python train.py --d_shared_expert=0 --normalize_top_k=false --balance_loss=0.0127 --init_std_router=0.0329 --n_kv_head=3 --rope_fraction=0.25 --parallel_block=true --seq_len=512 --doc_mask=true --steps=8889
Below are experts of layer 3 (counted from 0) of a mixture-of-experts language model. Rows are named router (the router's row for the expert), up (a neuron's input weights, with its number) and show model dimensions 0-191. Each number is 500 + 25 x the weight over its row's rms, rounded and kept within 0 to 999. Numbers have three digits each.
Before each expert's rows: a language model's description of what the expert responds to. This comes from a sample of Wikipedia text that the model never trained on.

# expert 9
Description: Mid-word vowel pieces. Short word pieces, mostly single vowels or letter pairs, right after a capital initial inside names, such as S-y-dney, St-y-ria, Moy-o.
router:512477534466488515495504484512498495496504522457515519482504488476537492524491491533497490437477549543505522501511549485485535451520493487481527480477491499462472506450499480539529474508463523492492538498511497486459505459494470452502547521530522509512498541489507486497446499486538528500519462474471495521472487507546521487505528490534537492547529563503544572502474484528493496515499516503489463495510499579520479504488537499504486536500459465458518520535500509492525480531494511500529493527479512505494479514475479490494493490491486449528478509529509472502479477485496509485
up0:553513527508496506509502481511486510498511503494502530505548436488499516539486534488492510500455518489465510513480498468467485563533508481510496505514564547466531505488497501541461497506482498524447528485500476487483487514499490520493511506484460514503507462514531476479514496506498509490479467467482520458507496484521503446461493485522521495468468487507527524526513479489553447532503518491510551489536495485518521533457488489482495524464494504524483498541475474489536481552535480503517528494497518463494487527500484513512561488469539500513497488510430460510474505489551538510
up1:477500473481491533467500548531524535471519582497540476493499477501490504544498554490448481480475448488506492502511550513484526488514517508505484442490517466499507473460517499508474486486567537473538500493518514502538564477484488505528478476522498441513486496492517500527491513481459496469504530501504502523506465547496464471500460544508514451499482467482519496505473511511479518491502547498513509541551486535474511506500522461477500535512501470487489491486513495485489526553504494460493498504522502481521478504483490443473501506526543499490485531513497513487478497475486492503
up2:541489503509465485468470516492485453500486506477540504520517466504451486496527513514484514508525490565464475497527501499519487485521528506508470490475485474472501471471531505534458451502528497523448542476495509505567501510516526477500494524528485490521487525498521511504548472489482521451517504505460552512492519495532505520481509481482485435503498493513492527431463506507506463529487499515503517531538524528511508512533471489520535530508553490477453546496515478515536565465499495454502452499477512487523518482522510502482466505507478505525518474497474495518497525505478484512

# expert 31
Description: Year digits and nouns. Second half of four-digit years after 19/20/17, in dates and tables, plus words like century, years, States, Empire.
router:491549536478518515467497498516497464523526506509528519478519488498444532509470490517450503474501444461513497468513527467500487460511480479542474511490490455494527494512523467492520504498471515506491473512495492514504521490519520494507501499532526494553512509487487513525466495543473503450477518484500471502516446469509570507490509471495525511545504494508521496475496502510501551520440529500494518479515523534545495537525487477496518544501480529464496491498505502494544492522510439509536515509444535501534524516489448466453514493502513495513518481502485428509456504508483522495
up0:501496507475514478508503513485525526475502492462508519475540509542461501486520474561489452522520499502512476506532521504492487501501467498511500461469515500514508508517502486493520483505537541491486552479518447432510508495487486512487461507517473508480500499476499492527488487485492513462455495487514429510506472517506452498531513544514495504433519511490508490540473512535518493516488479481445451499537507520505504526487530489473494531507525493549527513511457468486509493535447515433431522513517473479496540504528476508531479514495500512498526513499529500531500497549535472502
up1:450491488533489512498466489424487542533494495506470495485520543496511490506517522520494486464470505516468460500474512535552541471493517495441520525514512463512445480507502440516522487551493521514446511530546524488550506476496514508507534459443472505471503526497509506454507518511529513517531514468511489499526522531528507496533506514525488482473491504486496500495504472510517493522488515491545513504472542502496467489506478484504507479524561510518486509510512492499517518518490536542474466467533450457502478513479481512537455494506510512514488512491488500519496453529455499485
up2:473523537498471478490468469530501481503502499508506533487476454542529500505552463522501534523506478512524542482466505515563492528506485527525542491521521495461476507511549485504486487507498510464495505532492498508485515497542477551504463503543516515504466518504471508536504536440492516498507505564538476512505542477507512479501470494481488469525502489488498499482499470464503487501458513498482529498517501530490520455472455472536480526516475500493477481491440507501501458469538513537479474472514479532488510476525502528470464455524487498546504478497449502490483469494489479447

# expert 44
Description: Word-initial fragments after articles. First fragments of lowercase words, often p-, dep-, symp-, or after hyphens as in multi-purpose, plus the, New, A.
router:495507476496473487438538490508485456519526466495508442482517493485494520482518500530505473495467460451491505498518495518512478481512462458507464446516486503474512577482479488482489531548469447468503503536519496507507474493502536510490530519515519491519467541555556474533474561534524503519467461512494512520502503476533483493517511515484522531505516521501496500532492485492489483505508517531491463496507500503495493499522513490535539536516521477527521517562488494520545513480524486518463492490507549480501525471466540500480491504454514479515474484476465469522504469485506525496
up0:503495491529521517524528516524492497510490508474498486473471537461514443482510515464568487527519486489477514462508501507486515479481478475490504477523500498499498517471525487513483472520462521498498504485540530482490532539475553511475537503516521486512461524475523480466537468478520492501512474538444488514495505500494500456502515515503512557481493466523491491493493511518509466493543521503459488479518491493532532489496560456547501487492533482526509524448451508509487481506526468512472511469453489456523516533494552510501528487501448488524448458479499524531543498490527539496
up1:541479476482492506555504488501523469516491525473474499479518500518522505485507487473500484424501542524485544508515479514501478516493480477456455466514499519521510516471498563502490488508484528529493518509493533503470508508490466515481529465552508506485513490541566477520508501512489532510531476453547470530519552505491473471464539516483491527501508487520555525484472506519479494506493494551460498542496491519505471482499496480475509527520519519541467475500510498524502462465482481476486490463517488520539514467492520535465475487472482488506471512436489516503469511445502495476
up2:473499449474515469493520484498497437495476493482497486523512534517542445489540544521466478487469543471492469501531457517516531499493492532514523455485495505485516487502474541506467531519483541529478491470564449521477456523528460489518461481474536507509460493522507497474502510510484495575508502532492505480507537454515481504510525532510475476490502517544478500495483481485508516521478511528527479531513450515515487454454525469510534511479499502486556479482481511510502512519519491495524488486518501485450508488505512534486530501491527484459522500529478522497509496495489517458

# expert 1
Description: Mid-word suffix pieces. Word-final or inner subword pieces completing common words, especially -ing, -y, -ed, -ine, -ie, as in f-ing-ers, fert-ile.
router:465502544496513496496505480513509501535508436474484502472525518499539495502497539537520455461491492498489507477460532503485531494544488487526499480525471531467501467451510474493522552504494543489498472525558500491470561463502507496452524496500474471508492507482504514503531502533500531521517514465520458495523481486524482508514495498517553522521539555506529487507494469508494489499455483485490457537519524517517468477490503527507524497517502534524539499500471494537530497487438485558479494474507507478516464530467516512481540487512511476555479503502491501514473463471466489479
up0:541448475506524527510521517489515505487451497520505536526501502506473471488492516510516484494536487528514449498507507545531540535511486544491501500505502491544490505502514457468516499479475510534493478503490489524492522456493542496445489499528521451528538470486533498488483538543492512499490510462504505530511497499509533499482535493477480514523478461502504502462493492517471495525460490570482502537464462493476496469460543469521478453482480530474492484492474516516459480548527510506458515474425506478526502515512465521512496461515512453514497474514542486505508540526498501490
up1:519468533495524464505527522552491477493484480518497531527507498571504495522492515505517494482483537566500484517547505546491508475466494518499533511528471491517497502489505506529524483482443506522488536461498498499519523496479516479493506536446516512460514458534509513515497548508482513485541548496513471513511464516449471517498466513484492505550499475456474516484496453519529477505522556471493509486482454517500478477476505496514468494523476497512499490526504521525473437493476512512534513521530471499520502476482515484515498532508488449459424479489533485505505508496490504527
up2:435516533505503499483460457482501497487489468470480463502492477485509472494455515456507530500484450499501475499512508537471499515545498484487481503512534524516540556521520501471485524526474522507509552490468489511495499511516494531531451509483529515453436472517499507449534493519485552486471541471499503484475480513481489566495513476512496484509485515516520496510531536513442494495529504492526494473499535505495507534505536447514502507524513509534482503489483509523533512517510530501491497462467488477546502533503486538500507476496499494506517473515494514556496567452503469495

# expert 53
Description: Capitalized name starts. Capitalized words or name pieces, often after a capital initial in band, team or personal names, such as Black, Lloyd, Vai, No.
router:437483515477524536493502483526500508535533528449519485489508498511542508508479467536498505460478527517484457504438516521503534451541533479505512472500499549430498485487517483557524490504454526495495497496492457513477504525488509483483512546504467503523503487520506507508487521503492538514519504523509539521465472472535495539515522514483515502523517518483530536471496504499505476533478516458470488475499496528486492511513517513537522521490498489497498468510497451487521521565499473514531534505477492473491513514492523509484516467470537452470497494480470497497520454448499483437
up0:456492529476530538499469535520541451491553516503453522492523482489502484480477526513469484525481505524481497463519471483530521545510496453503478461523516514496524499509476505515501526486501494493494511492512479500515501522449489506488486481483518495487501544487524515489510528487507485490498579528466503492442432456524502562483500524483539488487491501479491497493527485516489479490443513463545491518528497517520439502478485495498492527480505483536518525526528499489442525531487478543465482514482474457492472520523495518525448544497515476489517502535526515500527521474490514491
up1:462514498515480518525530480462497481465501502530512441543524520525471510464485531492497518543530487497492499505488506505522459468496495527495448478489514496462521475505531472503500457532506528506499506496514498486481480469482461495495470518487480493508507481491518457513456488495532467478516500488511531517513528520456462510531506483515467500489526511490482497492526501507509510481566523432566491524464508488497461479473484466535533507494503540485513464509472513480492541497527479479529503467533524529485491572537445520525524507532509534519496497502496457514506512550502534536
up2:511513502508491455515546486503496473499512511495455500494480495472522517508513481479522502481497491451508437482494538500506463519465493451514515543523504495475524487504502541550500487467506502505521502503494504497516479498508483487565475528492472508528530497520445503511490502507481521514465530507516531530456495506479465511508517499490500494499504507472487506482493498499518529522502534532534475488456458491526505563501523505543497490470505512504508529574496436458493492494525545474471516531464532443540492569480500473533501508507520480503518457501498525470515491494519431516

# expert 40
Description: Word-internal suffix pieces. Middle or final pieces of longer words, often Latinate or technical, such as il in compilations, ic in nephrogenic, ent, ial, ium.
router:493572524514516544491494475532509509516497442481493508434493501485455498464480535526449505488461483525503518450507523534525537519545509485523525509469477486472493511462495499472531483532498495507495467505520486566473505476486476523502508491540495430554514513491521477506499517510491497465483514510503456512509481491527502526514497489523497511532525527539525513529522474497516469488489497466469446477504553537504482530483490479499495502472509524491529485507471560504497524555519487515477525511472561472505547459483498498503501475490497475512494507480514494509509508498492524483
up0:462505506475484476506563494520507481500540492539525504521496480495488525503513514484480530484524515500503496502531480508534427504523526499481542514536507465504503451500497496506491510532493516503532494472448493509536498584532488472511545501499511502499491515502516501514489490511454514552476464506489506494514493504460443537518507480493470522458514532473527444551528497454513501518503446517510502427482457467528507501507506499501491472509523484477468498477487515476458505481530522478497556484507471545528504526482512496517504504460494493505529492505501480500485440518501522507
up1:491526516545513520456509483513471503513517494514475535510511483502506516539509511470476490494523482461475501511490513514513488517565508483489472512514483500426517453507492519457492502520509487500454500510508494513474472484520516488450503490520520492581491517468545541478503465500500435493517508518500497490530544491548481477512490486513516479509501487513570500514543512492488480457500491534492539535547537488514494473496453466489488521474543504496491463514493507515461483448505445547503481514490553499468483510513503504485521464491469501471528506511524471489540492500512516515
up2:474495546522503512481510508515507495475471509481479491511486469503436523467489503508482444494447517547517506448496496508510459517466500464453509530530461511493509495486520525496494511532493488498492501499487530517476532502529474500465496499502534552467510526495489531434498533473465516513457498486477489476478505452529495514501511498499476568475508489512491506478493478538505500508522513470550448476487518486544524518482513483512493518516488499492485527522481499506512499486528524481522538496495520503522522475494489490461511508446513525428462520531524565487515563506476477516

# expert 25
Description: Prepositions after verbs. Prepositions and infinitive to right after verbs or nouns in prose, like causing them to, began to, participate in, developed into.
router:494515481473463533438496472510462458515501498495541523480521533473483504520464512484519500492502475527529489508476458479537491502540469471507465505496467526506536486489528483496527497506504508515489520535502496548522482495562511497513497519530459485486506501449505488522506511517493512499477503434542523511478510495510491558506520480510548529539539523490521498477498505524531540499506572520465474516519487492514491522532508516538476501460493503516495488469488531511480530476463510526498487505527502495536493431486492485465517462500519503528445481494528486560502498482445495488
up0:476477477496555516484509499487473513511472492473465556548504473520491523474438533491482495478515541502447534493505527478492500494518489465511542542481452488521554500500527514509454515529492504508512507502517533484505534475508459559461534486484526547471545498494535467483507499491509518474501501549505513488479493516454472492518494491513485471543563527499462510464446484487506498471468532527498492478493495456513495480502474533476516498485523503476485490514496487478532533496480491522487496478510491491525507456506552473464544498512520475520525496536498522505490527465493506494
up1:510465484493504511474498457483442479513499540507509505530478469486477478538548516494519485493466516473481512488478485483510547491556507494492531455487557523493477510492479529495481493494461495476501491458521504495527508532452548490464518525502494477476509519518518524512486560512532478506516536513483539479495514495564486526484530526471526481528475504491516488480482468499519515502489476513449470500499464546495478498480489521464475559491491523496501505489480493489532502531508533494508511563440501542464513498487516535499532485494486526444524478535477507520506502499476513455
up2:521508527488539546466493553534490492494507535516498514486517484463504461528525503489485486543533482471506454498454501499501477510506468511465547513495457522507528520484514489453520501475528484460483497508518478499533528483538484534483543472521509480486517449500521496488492519454489510440466515532549490497492501519530481489477462551522489552437551496534560500495499506524482503544483514546487499504518499476454504512473495496479522505445498497500480501486486549496519494503494512454492487513506486503489503466479507486501473496476480465532489462481524501532492525467520478513

# expert 7
Description: Coordinating conjunctions. Conjunctions and clause connectors joining words or clauses in running prose, mostly and, also or, but, which, who, when.
router:503517481464538514497503506501478499500504494500498478476510511479535504497499501504500489486479453479511508493444538446502512516542476450512490520470480477506486514504543507543498509496490529474511516509475481572496554512522462486508490493496469502503490479461501511484481499522435507504518469505568506522463474487512520536493519488525555562517501516557523501465532508516528512522482545473502501473549521491508493492542504558531508505496526506504511495508463507523465486521460507484463488512502506477516462472508488475498502440460528501529482495499473500554450502488477525476
up0:462494521504517506483527497455517515467506491517517489504495487489514481485532478501491520515502496512497525479492507518508459520533542480483495501496484536464487549525483527491539499511484504490485477509525503535463551445491499449508525447505517519486500463506516498496496472459430489500460508541518496528479500568534502479566468552513473521469517536494512500507480589449502465453504475495487474504501504485500486493509516513511488505544481527506480505522494471550494507517516486520499462480488516440478480510474500473513468518520507497480485528498495488468539476542517480481
up1:486523469550489472471476459495506486525500509531521484483504542481491524505470516511502527511530520529490481543475490523501458474521514465452524495487538505532532464515462477489534511472512530522511455481476517466472503482456504481468528488497511519495505444507476499527534501465535547474530516497511523506481505506501511465509484488533500531506509463452472489529480484452486422519536457522518520525469494511509505533479497482464535522499471543470454502499493529465480508537487529492510476522503490510510504503462542528519500508500500451511465510513500502481533461532509535517
up2:527505488529514521490525516514469506502512490489491516479508486500482494473502503495478463447472479513499504519470558469528465517489520548490528445592486479538503477469531488506519490525505468529466533476462545514500458458504510486510499487513547486495525497473535497486490505505526528467509513551545490519480539476514477520493496507463514442531532486467490494455501500470543512495485527474508488530502480522464494518503478484498501475558518508512485507519499501508463490495532458565472494531509520500480505536505516472479509466495455533497473476513493495489522467468517506526

# expert 16
Description: Year and decimal digits. Number pieces inside years, dates and coordinate decimals, such as 20 in 2022, 19 in 1948, and 31 after a decimal point.
router:483539514496546536481502488515497485537503506482515449497536504507498544474508534506495463507497472416512487483525490525501471491505506460512522509506501495474543535489469460501472505502486517469481472505472505474495460502515515492509535517533450473542504458495491497502460492523479536497461508466529474532484477448488535472515558512532561483494497481499525514515518516507506503499438479519499518521531515502475495503535515532514492535494520489497513500527474536517552545475543472534470506502488533513541473473502518469516509539480498493516518492495518473530482463451474498503
up0:500493517506495531518520495458529499496479494496521497527480491518488509500459500535505555489464497506459501494459510450511524485486467496488456539498483515485500520447486471528443459550499489490490535519513527513496491470473505471554535509498513463506508464487493511491462457508498485527477510460518477503491499514532513485519504532519544503493476471521492498515499525458434511505491548498513491536462495537545523499534504492500511558510518498562506541531529491489510507488507507475485504470466496473470508505568495459477478515505530469491530474534469525514460533497502497468
up1:499509490472480472525517471491451482514509482459474489538498473478483508523503593507523485478499503501539551487479519530481513499490488465493544451500483477494499512470474520478494500505486503459504537507527559454534501514484511519518484486489486473547510507453531507505473524488511528525529481539483495524506474530504510499492517519501511528495538484503526507500539491477495497528524476470508514514508502497491533512481513511524505526510510437492507539519538507481497473505514507480519507466536498488489528514494536493487455432410504517517497544540512451485503485469522471465
up2:528496443534457506533514471502530532519495509497493522482524478498445523446523558459487486481491520463522460494482493548499536557508501454480509487499503491481498516552501497508447509512532492509481490524495533477525467463504526487495501468525499488482474473471463476516517516528452504517472488513502500453509470501514513451517498486543463501477472514545486483563494495523470497505488478522504496486508514478523519504458531499493553525449461513460513484515487489466504537494541497528464534497513474528512472486519497521505499509473506495530525480448474510524505501505496502520

# expert 36
Description: Periods and name fragments. Sentence-ending and initial-ending periods, plus short word-piece fragments following a capital letter, such as A.J(.), J(ud)o, Pale(ol)ithic, month names.
router:500494521527522503496535477530509484506528477447488501513499527462471553478486551524479485482494501487498551495469475505471506494507492489479510519458491500486518519507497476539470463509522537470473517509483496481518463457498480448465521521516506536526493510550504509528469548509476521515482513514525477523478492482520511484483501503514456486523511520512508520501520490491519531479486515479460520474477505578515470553497567497531538527492516505496524454557500495482529517510539493494463506524433508483495470522509480484502522512490469446517490485462559493485506476479492510516
up0:519497500506495496511505548476479491550526525509526495462498518510510436497505499473507523508500478506459543494505512466516502491525527505466501517489482483500483511551487462473436521484492524537486512474493515537481470518461447479493478479503499529504493507521502516526543556491508538485522534457458483531497498512490507531496456513443479521525519549511491515451510476491522483470492522507498489502487497495519515506498501476513445447553530490460471442513529527472492524495499485495467486488478501524523530484484493499490472506501513453540526476516483499536550505561482507477
up1:502510487488501521498496521473505523522491537471497484501472486514544469509490477492482515530483511476482457525462459491527508516499504494515531491455496534462484493495500539505501485446524484495478500493510490527489477418499500479474510477528511540475525512516511522526516544440485570514490523529515553473499515501519493450494469516553506490541483483459516480485508502496551458468476535475497496501503510560505502491513503511501490545490516492520506470467479513506549537486507520415546488501485484477496509503550547507517503503480492475499474512488494513503476523460505518474
up2:482495566494479512497523491546498492525512525482471518501470512511456469474476527504516509484489491511525565488460486501478477519499524505516474459522483544541514476465478549461501509502498517479511539474478509487536547481478490437475507543509508535499494474484476489475435468492477472499492572480531558506503487468481525524508462533557507480470485448505472520520488535507517532485491532511493539550541500512498486505500522513490472500506520539528522505510492483495491527531485509497527507460513467513484498547489527460496482505466490482488494508502521514517500498504498476496

# expert 19
Description: Name-ending pieces. Final pieces of personal and place names, often foreign, in lists and tables, e.g. Hél-io, Os-lo, Emilí-ana, -ley, -ville.
router:506494533497566523481521427503486496500524464465494520495490477486514485474489477538438503460473502464504469468478472506502567505533503510499512466474487498480493487470524491491515469513464503468511494491503454499496526480495459514453503515478507474539492507494490506500471487530521508489511504514522477514483512497546514501517516498513488507532545514555512499511557507545506533495491484472476491504519518563529449546475485483531525492445496550488516476500459487469542514509466488532503522500457511473503514486497480501486539463524526475545473508480470497514469514507485527490
up0:554493499484493506532531515470492439470510497496495469475483492531494465518533511485522548461498508528456502541475506497474510511504465508508513491463514474478511489495558511493485498472517486512481463497528501537509531545491454492470478511494491480486477471511520477512485481494509534534529487523499507491448485498519520493496467509499489533499512541524477492485510513455493475467562530530493478493494524487505482548483508493520475542518487515521466513526471505510484513486438572500512543509483512512491522472454498487525558506482482509504540483492412484529529512507474491496
up1:452474439490517514492462510475525520516507502492523490531522492465498500475515490458484500472489513463499478509517482463491545547504467465518473489504573492491521526481504488489491492509524494460503511460519565487535513493482538489497525483512479533479515533488531466495495489494517509492517495536536481440501532543506532486479484509503502488491549500547508547498482500458517454500505470526532496515473468501525495473488463539510521531514528450480450524468509517498546527504511512513519479498457516527497522444522528485508519484491525487536500450506502477547510494501472495502
up2:525493468494488541505485519503480458463494518532507488473518524506490540534413505499525509510509449498474461491540458499493453528518505481500515493498482489493483459484482474500489482491490498517517506479537528515504535479522481537462498479488545530492552530515493480477518442503526483511554504492531511488482483508496481471486530485466498478506519510482532533521454510479489552496520470535511521436505542509507547478506532494483530489512505504496507475519534488508496484505507453453522513487469487482493506441526510498518546484539513541554495484510470499481519501532525504517

# expert 62
Description: Two-digit number pieces. Two-digit chunks of years, times and statistics, such as 19, 20 beginning years, 18 in race times 10:18.33, mostly within tables.
router:482533502463537510450482490524504461519516474502520473490517496485515543526481520506472505461498475449503506513487499502494483464504477480518507473486494469488518541509507461508519478511497459480491508494503497505487487493554513451508512509557528491531513507496498506524470508500501506479505492487514528481501436494509556529500546455482522510527513468502546475534533476486501502529478507486508521487479518510498488490516506502502499510502465524477526507516477487490539492474516449513506524557498567495528518517506455458466532489514505474508461496506505395509433459480479520503
up0:524494507474472532480494557470497514466514484509483504486501438487509517467509464499487528527483514534500486470506510446474514508501485493510493500472508499499485472531517531452461487481460497520469484520471524471442496472480509535497492526538524498455516494474512500513523519484511509499498469501568505544474552519452523531465534470517494489491504469562505502516476531535507504495550512502503509492488476508523530488484512502480502562513488451515481529496510502494454515540480467477470507509487506537487477473521474573494521487528505475479561496484525494517513489492501462506
up1:470504520534506471448477528511479506506469467511517498466500518492490537505499451516505485485512534456476529514470492496496474509459534502511512507558457499498521512528511501529501507519443483515523494501510516522457475502553518536489473504489516482479433532542455473512486514522493507497480504520470468484508509507510535503505517439484541482493522488491542498515521479469512532531550489516538503536482539477442473509528499479499485482422490523490518504491486529486490516503542489490497511523509473516519492543490486487471526498544518513453483507457503475505443496499522527518
up2:543508450460484513504487511531495507485520518498486479464508464477517482469526493465466538490495517477491433555500529478536497501506458479505493471455511483464511568478516508485504526481487495500487500462476482460480504530495504519518489463495514457515510469509512500471495479458501476454555517529511509486496500522559480548468520516489475523525504510488479526472491510537458489509499494507513490479520520526475524487514478498499498500468514489438498506468488483531522504521521529478517497542439523481482522452519514503553546467456510521471509485506526509501514528485529514538

# expert 22
Description: Separators and letter pieces. Spaces, hyphens, periods and dashes between digits in tables, plus lone word-internal letters like c in Excise, Precision, McCartney.
router:476519523483566510465519490524482501501498492460525457486512503485498484485487546527508442493457536516489515511471538496510490490523442470480507512479500482486487528482510509551508482498506553475492502525517488501495486497504513470510511510551438509489462483474488484518458493511500501538408505499535430536511500477510495483522517516490507480540517533514502525515545483516506512517490495507466484445454502542503483480498516496503490573525514491511505508547491543512510522489518498548499442513494523497515481498481490503508513488471452463496486500493531495530488486480479495512
up0:479552496520495525517488581519506491479522490513502546459496489532519514495507506543469520465490476512511515520454512458533477486483511488523524476516482482495532532466489489477493477554508538501515559516532498529494478532475484497510513496530522517437541517471532533459493488487478538510520476522497468513499459489495488445484494488481511498467506504496526507510518524547506461523492488496437506499495461528487478507503499507478545521514448463504516506468494498505487466483474495467478506509493484477443446508511456496522480485476517521552481461470509499503494498522495495530
up1:522501515492482505492529513474494482502545558491479486496536495442483490523526503523508516485495536462496523543484479487460477470532496496488499508511513478496530472507521525504549485478488510471526485489524473488505509492514535557490488509481477456482485507501529486512501490509497488507528512481484533511474530530528443481463495504469533457534545447567478506499495530467504521495492527520475492507487502477515570508448481539509481505536468513540477470501528470514503494497508449510522509492537523530534498538485506486493523512483465504531524508515495446509502475425527490479
up2:432552532481506497480516510464515474507523513506518505523556507486509532528461528519511530519480504467482485527492500504521507509495516507530447460507538505504489470466495538509505517503468475461502492464496501509475510516470508491488445528452510490461539457513480483473519491506486517472499505488493433483534470541514497539478509517475461508522503543484512528459517553510504458514477533503500505489502497506498505440500552482516495468494483490498481496550460509505459519498454493457497468486521506509492487524464481518504514504433512496527549502527493492467507512491524510532

# expert 48
Description: Conjunctions and as. Clause-linking words, above all as and and, plus commas, while, but, or, than, joining phrases in narrative prose.
router:497501488489466510501525474498485511510526484503526466494532511467514510468492490528525510495504443521541526514445464457540492491519469497520517492481484463489494500479549478538520505512495523452488500499556471525499501466567457479499493512478449527516470495505492475513486514518495517494472500505532528505484503493498499535518505494522493546508481512513530489489546475529558550511513539477485522509567505501499488490528544532538496495467535492519518455494511487496497497504477507466524522507505505444517454461492432476500522483512504488504433490490516513531456493486482501519
up0:487447488512497530497508494473474495475521494535446441525532523522548509497526535516487463494557474454556468486524488494474520530506495496492499515502506566479502521474458484511548487551492481481469501535526508549517454489505521475490514477489495489482495511475539499474535507475535475523500530499511461507550492494509488517493526509491491434508477469486487522478504493480517466497484486527480527544522486473500459454503487494498492532496496507503489516510492453533482509548469511530533500499549509485542503498516485473487485495509544528531494473531486496539491485475484469515
up1:505515530498475517499477515451517499500485490501502476504482519544483461500486500495531513482520485545506469512494519509516491546472474511537501419502489487491467542507535491531494501531497527510450417518547494493511484532468474492524525499539524486508549509527534495516504452527501511431502517506477515517479484524499503524505523483517505519497494545506457496476475465558470475487507489523491519461491523488527520459494497502526501519469507471508454510492504463499526537536458483490479523485496492488490512561485487511498482455555480494511531463491538502494531516479492486514
up2:514494540474513481470501520488466457493457562480484478516519510497477482467482483492538517519476523483476531543535512545510523489494475510482555496488442514513476539528495520508484479524481494511484463482527490487509546538498536528467545477526552487462521520511536519498537515472482492509473478505513513461476520529516463487488504517474541478491540486519490500479484525461502469512525489532507484501493473523484501490532478531481513513539468530503481498524497461446528528537506483488491472505503532469498491499466515520449476516550468475472524477485486534495510489502503554466

# expert 35
Description: Mid-word pieces. Single consonants or short pieces inside long rare words and names, such as Wehr-m-acht, Schoep-f-ia, Schwarzen-eg-ger, Glossog-ob-ius.
router:455529545506566518467495506503487500556506440479512510504533527475448517449478541510519512465465449479516477483535515496520503500525505479508475478467483518461541527441505490476510505535473501496502456524552478500512523475515507509505509510477487485536505508468491472484479496517488505529486459486503495515510476510494520490527464491496516496514539550521492500489526509550493519517503473481508492491492531539496473499503489544481494543445507539496522507519486511517522520523531479547486478473521517470507449462467478509523518468485491485552497504523544468518507514491467509514
up0:503504511516505486486543520532521541516483514530557555560494522492511425520504480509524464473488488492511507502507480519520485517541492509537479519497508525506512525478496482508505488518537511531492499511467460524517476464452486557485477498511477497487469507447485513526500492538554508511490485483489497500499520445495519504526504488484486489483502527491521449463506474461517532484530477506483490517506467501488520534513517494463470479469490502505509498486523506481489511447468481552460451511460462463490517496466518534510503527462468551478523459457518506502465530479514519508
up1:515521485523535471509502509472490502501511497504499463456489509446435489439460452517485487526485425476480455541494482482480516517465488510518521518473485531491512491487440508511458540472491443482505535493526528501503499466506477496482530502487509505510472522523499514470506489509470521509451466510488490494466521530480475499525508514506504512512483469486524508485530499494475500526508488471509505497525547518506486490512526483434492495516534460502519500464504512506519528494517496522505487489517572487482512523493526491545562473478528513497506510486520514511530507493541517578
up2:534534481504448513521522518492486486500505536522479523485469531492537527487473510479498518486482485493523499520488512459523483488463514493481508504538496498464534482481544477481502512528467495480486514480539536549490547461489501537500486474524511538579475482539521475461520449538498504491458486513502529479492500553463529512513523484498533534504484500494532540450521482490478517493436497497531523496534486492541469493493503504465507509492477493508508497477517492514470454485503522499455500500500469500493475473490489475512481569520529452509540502492494494509502538483526545466

# expert 50
Description: Mid-word fragments and particles. Word pieces in the middle of words, like qu in Conquering, ed in deduction, rop in astrophysics, plus particles out, up, re.
router:502497507495511496501501503528491467529493495466510461488523506454545545517496471571505496479473500507497517502517471503520500534518513492505532495498498517477501511450490521490542520503495476500483528516528479490491528487483469508474507583486474519504461520483532518520511516509512527520465457519483432539451466498527531480508512490496578484509528522538523504517508504529516485513517499455486479466490523525500496494527525531480500539516473495521500499570472508504504516501487475477465457485497506464482486520511503498505526457423512480493459519485508496504511457482520507444
up0:517462475492494445488482515494515487477503472537530492508484516483484546485473490486484484551489490469504503495493438514513498506497478505473443486487499488507495487521533539529496543509524493499447509498491556504481514476484496491489506496481499507489470455541505500532537491546484489484478487482487423491515544522526518470482471479519490515492521528527560469506467489539493534519474541498525576526527469513488519489506494522446521518483489484463503494487511494550495516490486539461525495476531490513483555499486465483489520506474510529490463474480529485509487504472536503541
up1:523473490516502474511561494508458481511482497510499479479529480507502551539491449512480507529480526488506524465470504518507478483525503465484522527504477525488496507552505509525512521479507515556498483455525524463493500498512492501476511550485490490435510555471505516539477484516508465483468515479506527528487531498468506502462493492510496507519484465525538499502487506465510470495505496480493454470495528501494511479480535517495483478462522453494485468482553495526518521476487512569488459475487523477542486473494554534469497492536502494547464543535468515450504463508483503498
up2:486471509505454465491499518505491471540508503453492472539517517471474512479516456464429493514494457481514539492473449463518488484518496441512515504481522515481470480520518508474484494502541467528478508487517459507519518493484526533479492538440516530516512494520504496496539509527527496494467499476478498524505478482530502476514503527484519505480507497543553507518460541499504511497486548486508520468457506500527485486494516476480526534515510533475496483501484509526432509510488569455524498528522538521503480480534485503517495466489508507540491550467507473491537519498539519485

# expert 24
Description: Personal name pieces. First names and word-final pieces of personal surnames or first names in lists and citations, such as Jo(h)ann, Kath(y), Bark(ley), David.
router:501535519479526537500494439509506482518512480467491516502519485462519485494467532543470503417474512480502448488492481514520529509521528508514501507483508503477484489429508486521540511517468490502507478500493471494482515468523488492500553517515481486575515502477468488515463497497491505460500508482505527522501488475507539506498522499486498491527517486506528494508540503539516513480470504471488506442492509578512510499502482500505540503476523567514526509496441505495537507529532487510497501542420491511521469483497455498487510455490496473549514494516518477508516493498503533505
up0:561552475480458528500503466512532516530473475508509506475475441466492511501472560535515487505468503486504501465492491485489525521491499469483529466484496476489439506460471462493510506494493475493498503461493495467507502507501518482506514455510522503499504524473498511471514473509462552507518522474493522498563558494532517511489542502503478514474499503513476470487490484546513498498431522518478459506552502512498531493471520524510524515517482521494501495483502525529538511526512541473436469530508486512465464519499547441527513510514485477507531527470500501527492512496502534511
up1:521524505530492489509467468452485535455460507501487496526450519516518462475499505541473499509526513487569519499486491491486453499486505485501501536477477490494497507526521508504518519498466536446500552503512525537477510488473529462493509525537544481519487485511477455555512533453460494483552502498494491545494462489497477503506499523549507536470536500516510485475496497478486481472540489492517500478555473493519520489513517470498505416510502496508464473489472515508483487488509491521510470536513496501477500480488504462511570463504467510501529520493516499496544485516470503534
up2:534455443500551521522455503483505501469495551432554481537504522506522495490484482512486525508528491502468488507520513472458491509472488513517534551492527463490474510502487497518469515446523501457555513490530496488470535453522477482518475513521451502468524512492505483488519525518490487481531481508510513533478515504488533512476501518503489472503503498516479496554491491469512501451511520474477471487514474520537520529514518516503496516488478438478486497495517501489472534501486525467493456455505476519527537480505532477515463514501495509534499559484501511528504510508502482569